From a checkpoint of a small mixture-of-experts model trained on Wikipedia: width 512, a shared expert of 256 neurons.
Below are experts of layer 5 (counted from 0) of a mixture-of-experts language model. Rows are named router (the router's row for the expert), gate (a neuron's input weights, with its number), up (a neuron's input weights, with its number), down (a neuron's output weights, with its number) and show model dimensions 128-255. Each number is 500 + 25 x the weight over its row's rms, rounded and kept within 0 to 999. Numbers have three digits each.
Before each expert's rows: "gets" lists some tokens that make up at least twice as much of what it gets as of all text; "raises" lists some tokens whose logits its average output raises strongly, later layers aside. This comes from a sample of Wikipedia text that the model never trained on. Tokens count by the router's weight.

# expert 8
gets: "\n", " ", "/", "th", " \"", " d"
raises: "-", "\n", "!", "ful", "|", "..."
router:513497491495480494492513490507536464531494516494466488481484496527494506514502519523524541477476540467478499497496526490494515480509522524449464515511516449485497510505464491495540470515515457520508465500503473559508474480472491470493515490482469508515540503495533511511495491477501453521510520501516573498484494495494490496470495441426497542451517485509507525528489507504511496546457
gate12:549480554466461526519526482478511508495513483476470515523496499542504496497467523466497533511533463480468487452491494484474484492472503527493422505508519538476490496503494539478504517475479494460501513533510542527493523505524464527535463500516507498453524505544514487463488469515494475456493532528510496508513513471503483480513472511493503528465497475473486480536509528485507480505493
up12:524509464459486499458514514457499502496495509534505443527525514506500475490504498490500480557491548499538470445517510468528501527483478485472501466496522518471503503495489471541515472488493521520473458511493495509454517519494500546508509458468498499478503486484477489513510501492491488483495502520490483537553485507515531541454469457516463504481529470526502491488510492513461551534486
down12:513505512512475464496540506469555513515496529473487497527536498554513453504512512518489521501507502520530544503465497509514496514514478495495479524521473525504493486471511509475506503477532500523491480483497464514512490484506535533490485492477477508464473519486521496491458563481477522476481496464494514506482520472565496506493516537521523504522462512526513527480501513474500490475538
gate13:510513497516521515488541556532539498503487512459504490516483480493544451508530468464472489484472496530435518479476522516507538519497494508522487503497485497475533509516460499531529524462567477460498494494464517471524453530547483488512513486464522524531482512480571508503461505474512481489515499473446461521506449518490494488469462489513509516499488477525508465481503484508545502493469
up13:549472510522510500520480521488496480493511536563501511470529493519523476513466497474520504535501485453516481519464498501550490476487514522457494515505468542501520500532540488493488466531469507489492512498490520529431510513493527520492500465516514482527514476518459510526517508480478511484539467502489471470476497463515498521490517500532479539488443509508545491510507509473486557515487
down13:560501520461566510492533492486535501487530527446518494510508468483443502490473503504479568501518506519518512467467509489478495480505525495510537486539510489509492503494549482503509497488535515507504496511523507488458509491495508496508509480536519506492488507537497536519532473554492496529478470464526496480520515503500515495445525483535480485514475519467496531509536505530502487515482
gate14:466507461486501491527501496512505548512475499544460478524497501488485483525488458511471534437459551500478471478473490497542498511478502484519509547486490509517511430510484486468534469519521496522490461508486537539474500472506516526504454490529517523473517480501536480509507458480527499497483511439477496508509473451470514506528516505470521513493476486516532546483535530491524475471503
up14:486466496528475560514549473510477470528512496500568521486514462511522531458517514469538496517513471514522470547535490546515493523483510513485546525507529525503506527475476488510465540483502458496519499482464520513500491482466458519500551478481494508511525547476513541494516524532533465487523522502531479495507495564491530489491463521480439542487480457494485511478487476453492496560507
down14:474513547543504481510520585520519527492478468508471503476578526469513503528518495496458431519531508494519509461475463501483486542503514493549533513489486480495500497526547502440497504455517543518476554461462507507488525513475474501523504487469534471520519522462497510502514495504524465514456467518507496515516501547516505559508495500535504493508469531506521514529508522486530521496489
gate15:487473516511498519478513496488472543501483511508478505569458465512496517491501526569457525483504502497496493534445508493509535476471517494518528496487485487543548548480487481503502466486476528516518492501476481520500476442523488503502525536511531478533513534511500546492482478522466490494498515478486500532537503507459499519510494500522472497502482472480501565515496523510477489505503
up15:505514494487500554552477498526505508485492502493505558484523527515540520488485452451547490496492511486471503482456526508497454526546528512484528469499520517511538467485506524482477519546504485507484444487542495515464514499470510472548470543475505486478490512489509493481488520530527409521489555523456508489485475576507506486497477500472519434522490519542485502463463470484479465488523
down15:434487514500482461476500532461517474516475528492489506500466537486479456506483519478471468515488510496501534516513473513518510484484456515510493530467535525476475494471460473505539502492547512503520507487466519492505536487470472512500527441459531516546479531500545506495486520537502520531526467456536502464509497468493502505475477501534445540481472526479551515487475566471501536497420
gate16:463517485485491562532524480513532510473451486520505486495482491523503506460501467510484517480505454517513475550462511500514514515514513543456534499537495503510493505496454506542504493533505502459550539485504493481491520489511475495490505559510496515488465487513476470485531544467507503523496509521526508507465493521523488482503448462538515506513511525490489487543481514516478470489510
up16:486542504484488498523508472513487530534506494495479510506497504510462497491504512489478500460526507533444535500471534468502530534487511535476523450519470484495492474461542507498501523523507477487531513523474477540507445506510492522533481522468495551543429498494508475532512480502515499504511542512534497578443467503489472464472472473504558553489486495461497495501515517528520467548507
down16:518481494499456502504488452503484517483468474554450476506509510503504515541519533485491505520487466530470474500499478510522474490508488470500535488516477470527502529488527519499504514476546523482455496492507472552462493493492505521549483506548462471499497509483462530451523479493476488485468470486510540534519495437456543501505493566496500476511510483496512478500513483509522528529477
gate17:512493499452461484486491517502515477513475482449514522488499544503498483485534509492495466520463523467510485499554507498524452501471499484472518510510460507486511496503445477534485511494484467481484487517505475497558525507518471484493518470523495541515475499533479467513493481480492510500501495496548492523479551461509505542485499476444510499491492532465554497512506515482537505482524
up17:487524514491510465485435506544467507508562486487506527546438507499506503554474493483447441498487466499498528450500518506520528503498526486502532505505478525522535508515467489501528457512482468507478501514497494476521462471485508513519470526480477507462507503453489498548496539513539531530548493500551460487500494460509467449503486541530493488494514496545483483505474536525519513541538
down17:467502487482512530445517496529517466514510471445497522493419467482528481543527485481516518519462486545494516503501481475443509546506484546482496517514560504530471508485528506536513507523518499484547512528520454490463506512532514526507500501465552462510474440495531564511488468520501518453489487431470527493440478474504500501518497495535519486531494524497487478494488526484503530538517
gate18:476540505490534485521505491546426499477507457474502537467508506542495454492537488444501514481503470524490522488547508510512477493506495476511491523512536495475519522466505499512548566491505463550495443517506507554534490474460495502508513503522512499540478467480517449510518478500498497495512509499538476517508516511491501475502509493483491506509498507511499491512541459481488489484485
up18:514462447500493525500475506509528475521524576508531500562495469490479524540539510563468486507484523472514515503482512494537491524467511511508526498509505508521511528485481483505507486552496451497494457466574488518470508485514487474544493505495480487525529500509505521456518475503453519501508503497475485463488536478513494533504473497508531496481476466532496509523522475487506503493500
down18:543513487530471558516514489524522529487531542512485503499482464518478513519460472564519532508468486484460498460477479485503501512472532519477503486504491501511494488502450485500569445488519534465483487493490487492496514492486544468508503486504479538481503456481452522493490492532473509547525499484542521488508523546441493479465534474495472528470529504502500524512498530511486511519506
gate19:503535485479479525456517506522532497492501481547550535491496471476510476462498502520539484502483540492445493475519461504517500533490510434538508498481527486490507511473505500446485505471505533478486519493544489502544519519533526491471514504514514539500515506510495451526493534494513520544504478483507513467515479483492489535505514524482480498462504517508468483521525505550519463500500
up19:529506474497491508516493511474532518548504450462517498491520503498520477459446497473475447495474473474495462529476472504481491499492511495499465518421505510453510503494480506500464444484466497482505512545498482483496533482524512475495488518519491475467486481488507537476519490472490557517442487488465522532484483522498519514535477484486541490540513491488496466536483482464487497481523
down19:486480521528509490501498498553516454520475500464436463516555480533510461510484501531540501515527476480526515483538509477550577514497499503483547508515500504519490454544512516481482524495523511515534488504511506490485454486531447511451476540491504486497505500514509522496504508517525497511466502470486510512521527538480485479507539512449490526464492500514499509461508512494525518501548
gate20:522546525523497484538502504482485505467509500503532434484489496513450516535458519502510482498503473507521505489534534482496484478501517478522493488517498501536488501505495490531507541478466500503433470459502488521474537513451502463510460490502522487475531471510491483506487513489590490501490519505522548517486532491491516572455511506486507491476531475509463489514513499495521505458464
up20:490529503519509481530481489509486523473486525485487475524500513508540505530490469478507510538521500513514511492494523555476505447508481518465498518518522493548480486503502498508524461499470478464508473531511501516488477518528519505512516481482492500449494481466539487475509498500505439480504478479504482523473517513503497524498505476501562526503572535519490509488494521509480505519505
down20:520465535475503508509510512524535471517537562509529508524410520503499490494490527506525492517530462502510498545465502489508493467456510471499467501532483505495507510500497530475493518536504518562505546494496498511497477491492545517500490537519507458469516479486506502538509477495494534539448474477500457525505541533453483489496491533507501507518478498493539490481527483522459520486448
gate21:489537508513478510481494493478480464504520522477481462545485515471495540518494523515499544518521493506494514477495524487505516447464475510525457516504520506510474500537502524543514513501467549506505479568485506502455524505487464503509513459474541523532507477500504519484509484493494507510535459481469479524478550503541482548498512482480531525494476514529511501483515472515508498445482
up21:495482492517512537486492490488497471487504504509470502491478429529507510523519496506479486471514488478516494510454475491472509527541511526497510511540524526488517452489480489453484431522497478507511493529515494480529495511480534470499482482528485494490508498494496479521458516509504488489529506535537546479503506462481537485524520484502500485456518503489502498495479526446507455541497
down21:494512515475519490481456520466503516509453517489514497498536505508508544465529519535481517523488434478498536549570469517512513513453510459512469506559499497521510498478531487503491503489528503497505531511469480478523462482510515521472516514521449509502473500493516489460510499490517488501497506505479489516499502512520492548484499461456504482518468480488489497493449522532464506539464
gate22:479515515495510461507453537506544485480490520533467502522534479512521497523478527512505508488502477489541526548482539473502497540539500516491457459486532511474551488533528492515552474535502520497466492439478514492478467473511480456457502496501478514524501543455499502507539470523520491528469494518504558496516479470471468464516522528501499525475514516467498516500485507459499495480489
up22:483510506473517458471485494519506504501544478459495509463499556471503480537495439491499516487462507506510451493499486535508507498551515469463567493512479463513484542477474510554488526493508498503530505544512482458481556463506502495451452491506505532542453527501443498476540451482488527493486500478500503489492489520553561495461507519477541505514518483552517507517469520491520500482544
down22:493477495510461546521486462452483500517504529491506503496500516543508490501516518470538497514521504497421546517477473529486505506504405525474515511549505569488504463547525494491476500486549491487490553493492499501502513500510518470470521524472497505505506500489482461498510470536477519502480521527497510520460520496485522475530510482548497539478479486498485538513482479535509550497490

# expert 6
gets: "-", ")", "%", "\"", " 1", " 0"
raises: ".", ",", " |", " (", ";", "\n"
router:533553502480514537478501490470487476505509561478502511543466500518546539504510493483517502502512525491491557480494496507507508504520500545455492480466477478482506486522510515498494474513513528519505483483512461531522460491445486501511511474536477488504477513463511517483519509452463487499512512526477528491490443502516482544495510523535500525454528505451516506451519492502507512508519
gate7:457487511561433511484459483516492518552521493518486501499487471480484524496470546533482561505515539454489517542448485499466517537536481442459548540503478497476499506505465556515506479503479543524509486522503449493478522487520506530445536482511499477450499548548479515501479482452521467489481505486548518506484525475484458498483494556544503546529536504537526499532507514493518490458494
up7:477468529520523469495516538491522487472505517484454496477523443461527473498542441526489487512532469540479470529507466551509519528512554464505515522461509456511497503464482480486456532479515493499518556511479555477517510508498472509508519480499498472498506478464506521505529536539499495511475476509457526542518520473513544524496517506505565475469518468469495460460459504538537502554477
down7:543486464509524533515477456488502547533506448508472476476553453499430475458517535494502473528442503480522517510501497492507492470530510505500536496507507507530489497491420521484475478481522497504439487521525487492503554505471495513456462530481467497522511457511486495536439491514527474501486483495472562492527470495471470500528457506509493508518481506527503487525505451536476469479518
gate8:508491484520499491469502520501514513463460514483475460463507500469552487497461489469540529527511467486478543521502528548514489536531537498440518446501511527474514532521455477473477452503496468493502501489480473495512496533469518487471464505460496520507502469437546511493499547471561470479501502480450484473482493532507504485490491564546466472490543497526497524473536515497514519523541
up8:492538512488493509510500489506505518481549425532482475486482496470462481499539492485498488511497491544506460512533488470540517501489498552519481481516545509475452474500515463528535516531512466458481504448501518526496505482522484546469485529505510524517494532536532522504470523528507522498508500486553497433493520503462500483525522445516500489512490545522471467495517516487511492456471
down8:475529507521478511487491494517551507546530481474531500505482503489510508492475523502447487489472496508496526494489507521514497525548492477500539511493552478439509496531512493482493463502508475451506479508520523526463524503492500521490512449523479510519512519500466508482555522481519504531513505496525513508461462570544460488491483478543525483519485504462532484514501562536498520509477
gate9:495481485508467555486479495507494492482489508511493496476497514508509528493483480487517551469509508542484481503512516477459475470524504463518456498498483478526506487570505458470500464498474496563500490510517511502491485506473467475492497484482503508513503519504486483507500499496510483471510488519471423488482479501510509485549513523511522515531574526500466512461484470484574488499496
up9:504512505503498574499460527469488473472474523538532516503470492521456511486519529507459486527506497525476564493480525444499517467478505453486499472521495476524498502484494528504478514470488523496518492474479506506461441477483510497505480495531497484535516502460509515510456489500464506507512527474486530513519451529471492509464490484527471517470487518475515548508510529509530450509514
down9:499521501499469476522493471494508519478508482522491473509554515517465458493475474473480476481473502510504475524483531539520512501496492508517499482506497478495525534510477498472508473452508505507474520483476493463523544519492490523548495483485492499516521481533506492502490463492513529531498517495470462484467491516507489479539511537480477530515475529526507467510497563469515496514508
gate10:502541487482516512502489458492432500521504510519509511494471502539468467494494534478523516469539475502500486525505482451539523492517507507492496500512520499508496491490492506509478480487505496490537485470479458517505508480497488498534557471511507489471492503495485511532538489514523437466516515530489466468477478503494550507496516484492556480492525486496477534535505514546515490467530
up10:526494480545553477528549489561480455515498484486527487435504459494508512520477487531517518511506536491491540511501489499508493497534459495486527472518514504536491513485466494517517479517484506485471527481469512459487480488503478527483457504499486498466493504477461507478460554457578488497461508465477439486526480480484511477485514549467474517528530461520507521513464491491487507504552
down10:512521463451519492510523492475510477492472524470483476482541519499440547542491457469479528498489495570506521511539488455544540508514526506500506499506460532529524537524544511505526482499497489518530511509492502498504519529501469468521501477469528477519471490498542501487501508514505491506517475466508460553518469503474518519504504523498509508481494514488510521498542505516495494497491
gate11:495491479485486496481508514485556498500532462538522471488526538522500497518453419523493473454509498509516523478497516522514479480537494513455501480512485449529515514519503532487476522430510506446474505533525495529496505506503507448544475505534533461477521532509508482508500503490525520489502502517495501478493515474509500485536535497485536491481493529462453482502507512536513521507475
up11:507503482472494509474488499486447523521494493524500495494487495490449512515517449548520519503487501447523486460461512504501457452511476486452503549493484505513561492505511504485510528478519475464507525495522528517528480511575459524496486468477491479446483510488513512531524537533494512512517510525513466524511500490488516524471489530553518509524533505459495454451499484465479516452479
down11:512496531545519503514524490505547503516509444488512498445486482523522521499490514487465432517507433486500483530515477516502476522503521512515516520491503534495459548480507477482512483479496495481511476519510491487473544519485511479505475502523506496527494494542495503489503539479521500493476503510521531513498523502485472473514464512497515493489511546516501510519525507474475497478516
gate12:518488533542504509431487543486549479517448519483508508455525530486501533518508462496476498500520485471522463513526519474500511523526469469467489524521562499501509522488463492543532518482522496493523492493472537510494514498506476476487524520468503492489476480542495500514511515504484487559494534474473547519518499541511524524466479479492520496481490504456501519513497550518499521490484
up12:488464451521499535524453504460521480511489533468518479501513517480540446536532446478524516497519460491494497507517507523456512495499504533458510519514497485540519521505552496488537521467471517542509519520521486498463489502535489514492504508517484495500502507527535504545506486455491511506499503482522481568498484528469493531485479497494490477530473536490515488494486489559522483486478
down12:516472490473508493469447524456514511487517506494520489486502466496512505482491474505502486547509481474486506486513461498525452481480513459513494507506560491475526510512518506500529530531521497484533473547522455507508490479519514476541485494508522456522473551438477497490502468515514502436531486547490497495510495486539519496492523511518474510494475500476524489441470500467486487492453
gate13:497506503489497479530503546492523481536518526465509495459539475502494521484473458491538462495553498478486529473448480486499487512530501484471448504507468463479501536543462488470482501524492505477519549485544498506494488494497508507488572461501515487520511479522544546519506515471491457482440456494506473527502549555508493533503460538498513530482465519504521473495532503505500472489494
up13:503480530501486493515475464490513518512516473506538479472463484514545482501534502483441552508488495481469494507482516477485486542474519505525500498453485523508497481505558469528465520463494497539518508473467513458522510508517531509502508538517501485475505502497487496538473479522520476535537503506533524514499500499496475508503572480432518509503488461526464504491490550492527488566484
down13:510531486531568478541474446519492513481532484514560487489465492462507507455503549475499511493510454485461512473504468494486510534480476503467492508504474491482504492499513497483539502483517519505470473493493478542506492502491519478527533494495480516504544471498470487493508530502480496502506522503506504512504485463504496518523484517503495504521471522499510515502560471489508561496490
gate14:510535523537514515556500503475508466510502475457510489530516542495518499513525525500418453488505525554483506478478534523456446485467493541511502490487520557521489517482540519507442526462477545525473520535490513509529476489476526485485496484521501513493505506510537501468514513494512531500530509509516457514466523507542477518505466492474481516545506495500487457488525511516488478487513
up14:447455488492497502489490492519488499468522458518534541532533511464504519517489456521500488506524494515526496494550440463521502512509493503507435467555487469510457495487471479477531512512491475492509555497491541427451519497509507474457488516512501497497525497493478464446496558507477496511483533488480532500505481492523554552524505520498490482460487482456531515461501503492513481510498
down14:507498493506506536517460462521449486542514510547476496502451508483528473467489508496521475475495499479510545522484527489485498482496491498503544499480491521530457496473477511499484454506485519502521558491486459512507543508508487517498510457527516455526492486486491502546512505444544531483507473511459490467517466508495486479501492501526532465458483482499491487505527502513492479489531
gate15:525513451477479517514505497451458481494464507464520517493468458532502495467520448511524508513476469518460529512534518525526491519505451497529508482485560506496501567469511509502461484486486521499526517499448494470548469503528454431520502488555499501456470484478513485475516466487509490487493517482517506470492498515533501571478560471487520492554473452470518510494517539499517511476518
up15:538495531544504518469518497505513534465519501543495521507476506502497485504490478495507504507510543480489515482465489490540494481531463510485505507485523542471506479479457555474520490477487493523507478528480484495488493546471499503453537470482505533516490524498502504481503557464484497473498512514454524500497494518506514471484434533520510521496518502501486528521481432459512519449513
down15:519514511520507509473505479439455499489486516507467494495487506474513489494527532502514489538489520554486487467509504481477527487497510486511530458519534477513493460497479473486464515542490501499509487503515514518541476500518513477514464517501529447477509476482517488474519516522487538493521488494504473480499498472526484511525496522514510535496500525488501534482475497471510530503480
gate16:495481507479511463489529520503454487502467473529475485509511485522524505510481465491511467471508506455509480516500515526466517499509496525505505514491545459554520522532493506489526496488456507486472537477464515515512518491491507468521522480499508453515461481490506484488499501492523476485516463493506506537493461533517472528490524497524522528480498527493509513463519513487499478479474
up16:558500508493515468456480475476508444486524509520532543503544501520526533522500542490531498546505540509514491497494492495507531520537482485477477534505504429461504520501467488496498489517474478474492454485521519544523532464543482486500490452506507466531499510521520487493532469525454485469494516547504514509469515496462442514489496508473566485555464454490525497490492527523539528489517
down16:522511481490483489511506477455552533500478504512480558528509506490485513475473507486492515480529474505459508502503488456494498478512513506522544489483473523523502488528461519509462509505525464490486485522509459525520528504519528498508508500553503502478543456523485510553517511488473523449522472483483465520440487511498518514515505505522507510498495496503534567510528511498494506548485
gate17:551524500468485508501506533526494533539541480510501494492519523526500477527473487515459557456502493524509526521474484542486462505484484475511512512507465490506493466554514519484543506511491501470514499488482458473501512533496442520467514484499454470538475441494493484507466482499485484463472501474469481498519496505484515520486501530472500490459506466496495493500518539514514489469507
up17:523518481514455500487573499504487494475474521534551509500577519542515470510496496475492509519515510502549501483479427517520495511482523473474510496463459493497503488513465499522514486506498525491463510495510469513441522534530481492517473521482520529498479502470528485489539543515498470523474551498530469463481539472513534453482516467505470520502504484510481497494497502522513509508493
down17:456497504488518499508487498541527497490533518541486513510398516504517514514503500487490545513463502498503480475493524511494515461491518505472488500540522481500474511505502522476504512529546508518520478493500525528518479531443496494515517510530490497486488501492472431533437456465476479518499504494505526502477523486450507477505523522539495506526502522511480502499494473485431488458507

# expert 14
gets: " |", "|", ";", " /", ":", " Republican"
raises: " ", " —", " ("
router:503502503503514520526515483495540522495509513484541519501495491530510526474470505440498499478473513499521522518511473510461508511503470491512518536531487492530486498507512518471468473465496500523477514526517508490489485510496492495466556510495500495492511415460484497490502510522477484544509490527514448512501504472492524489520461479544528487488488527506483470535520515518510530473487
gate19:504479537488467500481529488520467547526469517476477465522504537485470534488501472513519516498457490505499486523526508487508472452500461527500505504509494494484479491535451504509500463491462525543469487543527495494499492485525487504456481464480464487511517480490534501474506540503470518549510527499505489526515536543535552526525500478525508467476542526527506472485521503481472485477515
up19:503498455486510513531461490514548519486480550472472539533519487482502533509490504519529458478466544492515507484471463513503501455496514504485502498484542491441502461561467509517535446505504552503501504474474515534479496479545465528505497525528537469518486514496508471481545499506468494464500492527489496562514476553537482513446504475501487511491493499554479462537494429512526475484522
down19:539504482529490500527477446516516465498458516494459519492470519512487507516485532527501552481497532513498513528490516514503496532531497458486531446502499473456524559542518483509514473469468498494519495505522473491465504512518463522472512475493511523541512486487498502506532497493497509498475549495528528503495461518504478503476483499500490538507513516505521458467572495512521552486497
gate20:442540496504518501477544509527520539541522508497507479507465466469523488500492463533540530490451521476512483465491507515480482473463484470457535507527491529502513550529529496525514466482506523581479494511520528513511463541487519464551495468496467555491523535508509497502503484535537478493520527518489498459553496511512491450524501434493471527505508486488458485497488485459467519453461
up20:481486514500522493488458505517485502446533467479467526481514523531525484515525536509512483494492515493499547482506488489503486550511516499523493507497515521498570507516476537501509459501504462546490510512452529496494487478490494543438495497535519529456525511488463463493472499480514524507467503498489473501510487463493470502469502495523522519498493477520533527492543492507504560508510
down20:513473524478522498481486504517479487482511513462497538495558489537448492485501498462485465503501510510481478471474503480484518501527501459523500504481476535514472511526499486497462497485476529451534501458501471560472552553518475455508511548511490467502468503498519504487476469479490509478564499505562453483499503504503533505485513478517515499460499522502483503538474476478496498544493
gate21:471515493514540532480509494491534522470486480509473511506467485478534528491479544478512481505470497517552457506477479485540491546534482463505523557488463536487479521487499529484494498498511510512505498520496487520471515497486512523476491472520489516494526496507489545490510495449492525507540445527493537524548500503495498475533499503514481514572544516537494525533544505472489482519517
up21:495546474517500508507490485477491480489455492465542479453498521494474528459530473489466488503489518494456482478550538484527475510486480545455500488438467476524486529532491486481515488504445484508487542524489530502517480512496462498509480529495520492509495519531480524515479549507533483516475541487493531508478536489485512494535514491449526501454499482496464516544528558479540505511498
down21:515513525490511525497543516491514468480493515492517478494469542500497496512473455507512506492500494506550513443527516496509513473503513500470530526518507556453465501498525515515475508503465505461525506501495485513483518492535517507468455497527549529514470533491497513538486477501512454499491510467446556501494491529492519553506548522493505469496549518515487475473512505524487535441515
gate22:494461501509504525516536539509518517455492515450474499478493512463479519511523530483499474477543511530517494505501516499474501516506478500502533487454531526481504453556440467483532496542521486525494501502549530462458482526517498534489501549532470508495488511509495502470507487493517507506479533518529504570490474501564472509502521530496504503509533527494500491484475516521486501463511
up22:469536472511485514548473516489483523524526512508482493508465504490487515509486512499510510504503474533551469467530503464483451476498495499539502484503471486530469539497500490558492515491505469506514509537484500534510499469505517462539506493506489457483528539530491489489488471512548491513518545514513483461488509506469535530512506514498536500510505494547524510502468499525494489530480
down22:474445502518488484486497576492543535489513551490506535530503512484494473457497511497495514499512490487484477512432531515487587509486490470467464528524456504526508532466498496541494497496507502506555502506478476471486514485533509482504509505512476491488487490431487496491536490448483531493461463480516494492493499509519504487502499516527523471484468502466489500497477485503491505447505
gate23:519492533463501491551506470500495490528495526494493521498509502546527469476486516482468486520557530520482510512519510499499493539475506529536514476513487496544468504535533468496483525544533524527505490504520505517426502497475506551464490544499523469486510495491466507506494519475519533454520512490488471479486577502477501493500540481489504533503460461498465520513503492536520472500527
up23:475525487516435491497489549483494555480502537495506508488496531470481506519506503499544494508451465453485524527494487485470479534489484512517453540500501522472506519477555526491472502491493465492471488484481517531504507488529560480491532509484501491507484468518493501527518459484454505519504526518516466522473523531457475505479482450525490502540549504515490506476494501475492405511507
down23:467507519504515474501469521434509466501523494503489458496507514479488495491523498529490471551478546534478514509501496548460513489494522508505501508506519532511467494524491454517499488475506505499510477538502560511493491539473492499513471477507510470485489522493480505525487532544485529484489520552497504486502505472539471429514501509480462479515530503510482497483490505501499518476473
gate24:504538506524475530518472475499490498512515521530530465510503530544518493505528512491525479504540517504462493497516481469561519523494501488491539532496496534506489471518484474525482492507514465497489514505490490473503488527481482475514474479510467505519496467543429496505497489530492511538528516482485473510471519488473509472499559532468461512461478516462551540475459486490494506540480
up24:490458533472535514509495513472485499473470514490487489509568563469478481516537502503446452507437490509522520515480472508502559480500542453487482532506494482512492494480504465470561488486460489501519527510508529540487491497534454464502482535495530512473508506476460512483462453523500489541469480540504512480527506487485515512512508483510500521520494510455499482534455486522547513491508
down24:467485513455523477539477469518498528506498526527476512493513493488469541499510487506497505507511520509496480499523512531489498510516495558529525508528487490558452495531527468501539508506482478537492471537530485556479511490488496455506513534529529509506497483505508483504525449449473495499478520498480492484520535500495509497559508462523510516542530502514493491484523519488468520501460
gate25:524495505499464495490514499498549481528553456521505455455534534496531533554506512497494508523446520498490508493484498489496516526467506516505517498502483470477507523487512533471459496528443456500453442481499471542465505532519522509481506512475520526517521509500523503454490536547527507522515538503495494502562546496486477473506479511505506532554502490520513495504547522490507539502509
up25:480480501503508462515466421494511439496449492482502530518527523480485505454504510480519472517461488550476495550527467533474499477433472455493499504498475487506483455468487505499483497535503475524520456491540511492432480493504511540494486536504463472465508498540523490466470488522477430492506483495483472503491473474476456510487510505520529501513486517506521520525494528538501512492501
down25:525545470487492490474511513529508502514468515489510537504545496514548526489513498516491494462519483524495535518482531528506515510499441484452522494479515479518525477539470500531516537453504520460431537506487510483529487477464531504480570502462500503489482495458494476491501512529520487534517486481501539505479428520470479516476486509524520507539476476497527511514503486490492514438527
gate26:433519515515498514499499501522516473489517472501495497538478478507539536453457542463498456497502423506543506539488496464468526511486512529559522457516505492490510514518498552484483468452514475459502478527507528497515503438519508450491488525497526493435523513476543505482522481532559517508520481565513458486519509505502479497490458462511474472486452490504501477510468518491525541493515
up26:543494482524532476521504508470504493467482467474539524472484439480478494502476530507526495426521468489473463510508473502505524516516524493486469480506490509483542525506475418531525535556529488479470463526506522474519487567506487488530502518514514501528466502468528476475457517457472506485499513486498533496543470525511509520491522522474513484539514508482517484479505442526514480505493
down26:446494486477525501483494502530466512490485465506500494513541516526512540488555485486509522509503510510509482515497503521477468495526533466482497514501531522508461469482483526469492507475490528518512530463482447471533508451524512526485471514518485470452452496508482472508513502500505523514516512458463484490499485472491527469481487515496481549475523485499490483529517521426497507478513
gate27:499514464512511469473504518496513517474500512495480496510535495481536507496511493480506524468526505547517471501493551506535488510482484505495535504499501477497528496522474523535502549458524502497546492449456515499505507450493455504524501495465499486481526506474498498525466515572557561507479496466479518478507554505429529502489492485501500534464469483524470519500490529485519500499544
up27:499525506492497490495500553514532505489496490489507480487552503534484491493489520494467472465532505519490467476518476489527502529439519548488479508501507513483478483523480481447465571494512461485499522489517520531486476519512543511526503512500499478494453561517483495528484509521512521479507489526496520479486476521512502477494531497535480462484430504501494492512470491470540476504505
down27:455511479491486464522483477502513480471489513478509513516460524460479463511539510547485511473492511537494476530513504473531463564509521426473531489495515477486500516480502472533519510485533538464491475503529520498526490482508519507512544560475547498522493441453501532529483514470482467509480517479512487507490543502467497492520483534520517481466547496520478485463459505492506504519436
gate28:502502549498479471501485496519515487477504518450515530528492489549559503552487487479451504554502479507497505536524460487486483468535526556455500505511476522492502528522500478535516509542521544450506502493521526496481545507474501510559501516495495477481515496524523503523497445538501524498536514460525502499522505488464521477464478473471506494484488502496477500505521528521513454533509
up28:440512516529506470498490500486490480528496513479492498453509508500527489480515465495497497512500524499487538522493490499478519531469519499515509482491442497517500488450510524494505424487474525526549503511463472522516517507474492453506499494494526479486520415491483533512505509491506491476472498515463521520491516508494522514505463502511502444452465501504479519499518513468507496449490
down28:501480507486474496528512509525527481484501524484477497528509499511520501514534509495510502505497521505502470473508511476505459479516474521496522515469484499507527508495453501506485518507495466486476480489493503491483505491502487520495518447533509538486497551515528499496467519526499521470511558497508521501499500549480501456436532447496460501526498507455500518490519511530456512522536
gate29:524544496517515499458476490526474546507524469532510475523541495508487456502530505443518482517465505497484476456498508505463473531490475491542541499521470476458487492537589512482480496515511488455498497499484530508491482464517510481506504514508479496477517498528509481542517466500537477488499488530517485490470515492458501465527487472497490484525502517503503496503478506478502470449479
up29:526484503569496482507523501435527479510474510490534504503460477492529486510451462516507500493495517494515481519498522494497528479473527514481502508512534503496513531478469470516514512518461508494506456533479486473537469528500535503496523467490500505521513529494486544507499507503479499488548526460502522545505499503500500562498493507540521502510516534516467503462510513489441528506508
down29:490527477454529520471501504504526472469472529489512501519324516476541526506548488510504514500480495486511492531485493513514517532474448521468462522496546504482510459509504505492507485468492531520493489458477475490494513475518536491515489524481499504512526495499487494468494501483522480495473483485512625566504486502509525520514537477532503515527557529531492565523493504507504546511487